Below are experts of layer 6 (counted from 0) of a mixture-of-experts language model. Rows are named gate (a neuron's input weights, with its number), up (a neuron's input weights, with its number) and show model dimensions 0-127. Each number is 128 + 32 x the weight over its row's rms, rounded and kept within 0 to 255. Numbers have three digits each.
Before each expert's rows: a language model's description of what the expert responds to. This comes from a sample of Wikipedia text that the model never trained on.

# expert 39
Final pieces of surnames and words after an opening fragment, such as Goth-am, Bant-am-weight, Will-if-ord, Reginal-d.
gate0:171138160154111125099107147132132194111137160075168146135155159162161144144174158156115155142090138149113185098180079174164136112137147123116081180124075143155087114167132141124051105116079105137089158127110196115121136092107159090173126079135161124110179134186164097122129145143146148079182136135163154134082201102143169140127116117082119076171108066102106174119112161127151181128142
up0:099179098117120202183146089118126134165103141131118089117146121187158135068093188137122153137189134127151126166075143071079152127156135141107123088100090083115092129154126130161062080137097112124132148097146158140141146134141159149150020100110151095118114100069117075131085082133103145153100135122142118103127126097149083129158120173137142167107167150120074159168098129137113166123126

# expert 45
Opening brackets and quotes, especially parentheses before unit conversions such as 13.56 m or 35 C, and before birth years.
gate0:144118140166088099106079120171162166160160140097146155153167089118131167122135097176153130189171145094098151117143144120136122089171117175149151079156145155177139161111146131143100116140131105176075066142132140152117119105116077094138151155115097084159188174125124163123153158159121154179081139191169125162131148108138144154104127175112142133157141150187133091077065169088066134140110
up0:098103105176127140159142123118194149190114156124078126106093156012112163104155139157123075129145139102147120126179142109105054066120103151133117077119088144126123127202126123164150140128155133123111133136147077124113118154161110166139121103102064121107146103138110110090085160108176167182083115175078130128165098082130201115150138142156167106102175068114152089158141187144111156082124

# expert 57
The word of after team, court or society names, as in Athletics of the American League, Court of Appeals, plus table pipes.
gate1:134086095110125124117154134105136115132127109120166123140166128133153128046186107074057135148150152073173154150124073098151174105177121125098127158164083127084150105152106133143125174144084095121060136066120116078162129125125125159129060093101127196139163134139083154092150134102106157149140120192120110115107107135098137197104043156206136145128192157123138168135105076154099157110070
up1:053134130147141088123079169070136157078154123130116074092115147205145100041155155159151117157135148122128189147145118071178113204099162124155125158114139110063083171121110127137091131102147131145134121086155115139110124115092099124129159046154140086058077095126137127100107195126184150164156146178093096140144115213104135148151109066124148133135137165166081208132119200068150136140140

# expert 38
Middle and end fragments of proper names, mostly place and personal names split into pieces, as in Pasadena, Macau, Penguins, Angeles.
gate1:116177120124158152094175116146123129132118130161111135083121127046150127112090179154070168127118130170105108106172127150078119102077130141107124184121184116122162114105168087122153101110089147060121122119162081107107129146162107137119103181178183120133089165102126077104142134123145115151141143146195073134124133081138124099130100170170073111080099244111143146117162178159172193141142
up1:146087143170083179146076112135136110167136121132091115138216091128185145123185093102105194080093138151147122126109091120147106091071128184113119121140146130103098118097143115144092181089142101151157163082136107175138174143087104155113143142147117123084156106118191202130179094087153117160114143153113108127106191105166121110109168072141092129125124079146126159163119114150172118130111

# expert 31
Final syllables of place and personal names, often before a comma or bracket, such as Djib-out-i, Zamb-ia, Gersam-ia, Angeles.
gate0:174174094169138176094193149098087117156170104135135125082105164090084113127150136109142107096108136186137159094176059100180119135135138146107119140092070112086095164089072041200128114095130125123136086089122117110155116185142154101143084143118096095122121130085125088121107155113088184152135133149105145209137079129133123148122164148150122117134177089173098143160127203107117098112144
up0:144107180130173052114102096139130122118182090116153104184137103181148098171122157162172144132127161122083114146151183141148139079056097058112158121167087211118160103172127140161191131095172105158159106093175118199083119191095157102119111067221114121139125055121113135095146145109147097142149133127111093140119105107149120116155142121116111178109178115141150146151140173170175100096123

# expert 49
The second piece of a capitalized name right after its first letter, such as W-ra-pper, R-uther-ford, Br-end-an, Nix-on.
gate1:121140137206154177139095121135099177118103138112157127155102100127172132120061136174090190151103081097162142099089145141164112103135146169046182104170176105139148144146098151134137133153145134116088081147178117105163163129145169099126092064065161125109129119113160157101193127130067149129109060095154103162107112070160089102176172120155114137151118140171206165155164131162138153137109
up1:168132140134145087082099165066155114140149124166092111120094107065157136131091139126076129142175091100109055097118090131171103111167094096153102121104127150145164113165124152174133160072140165138090156072135117151163106088123129141130189145082179177180139163169091192123115111148172136096109118110089126078090134167112133053119061146085148135182103113113167164078125136098097102102158

# expert 33
Pipe characters between cells of Wikipedia tables, especially after episode numbers and statistics, plus Born and table header rows.
gate0:145161192121200124231168111120123135166140204180131120106155108147099136185137155197085159110105083117155117118123099128136134132135214092158129138167089139137130151138139147134134057163163129119144127061088162164099062104109161140141127170116153087130166118077169156080138141149120145131120131106135155221193111107137148162096095130156099090126151121124095158160130130086167144142159
up0:107125082094080054163162121155132157109111125101103127165106103138125102099140111134162136098091138129141164100081162159139179117176178142181153161168147090084081110089111089143129132103121140128109166144205082169103177130151104156121157127074153195145117104208098120201132090118188166096105119159181127128129114149105087138082138099106110118139091171185138180133136090103092177150110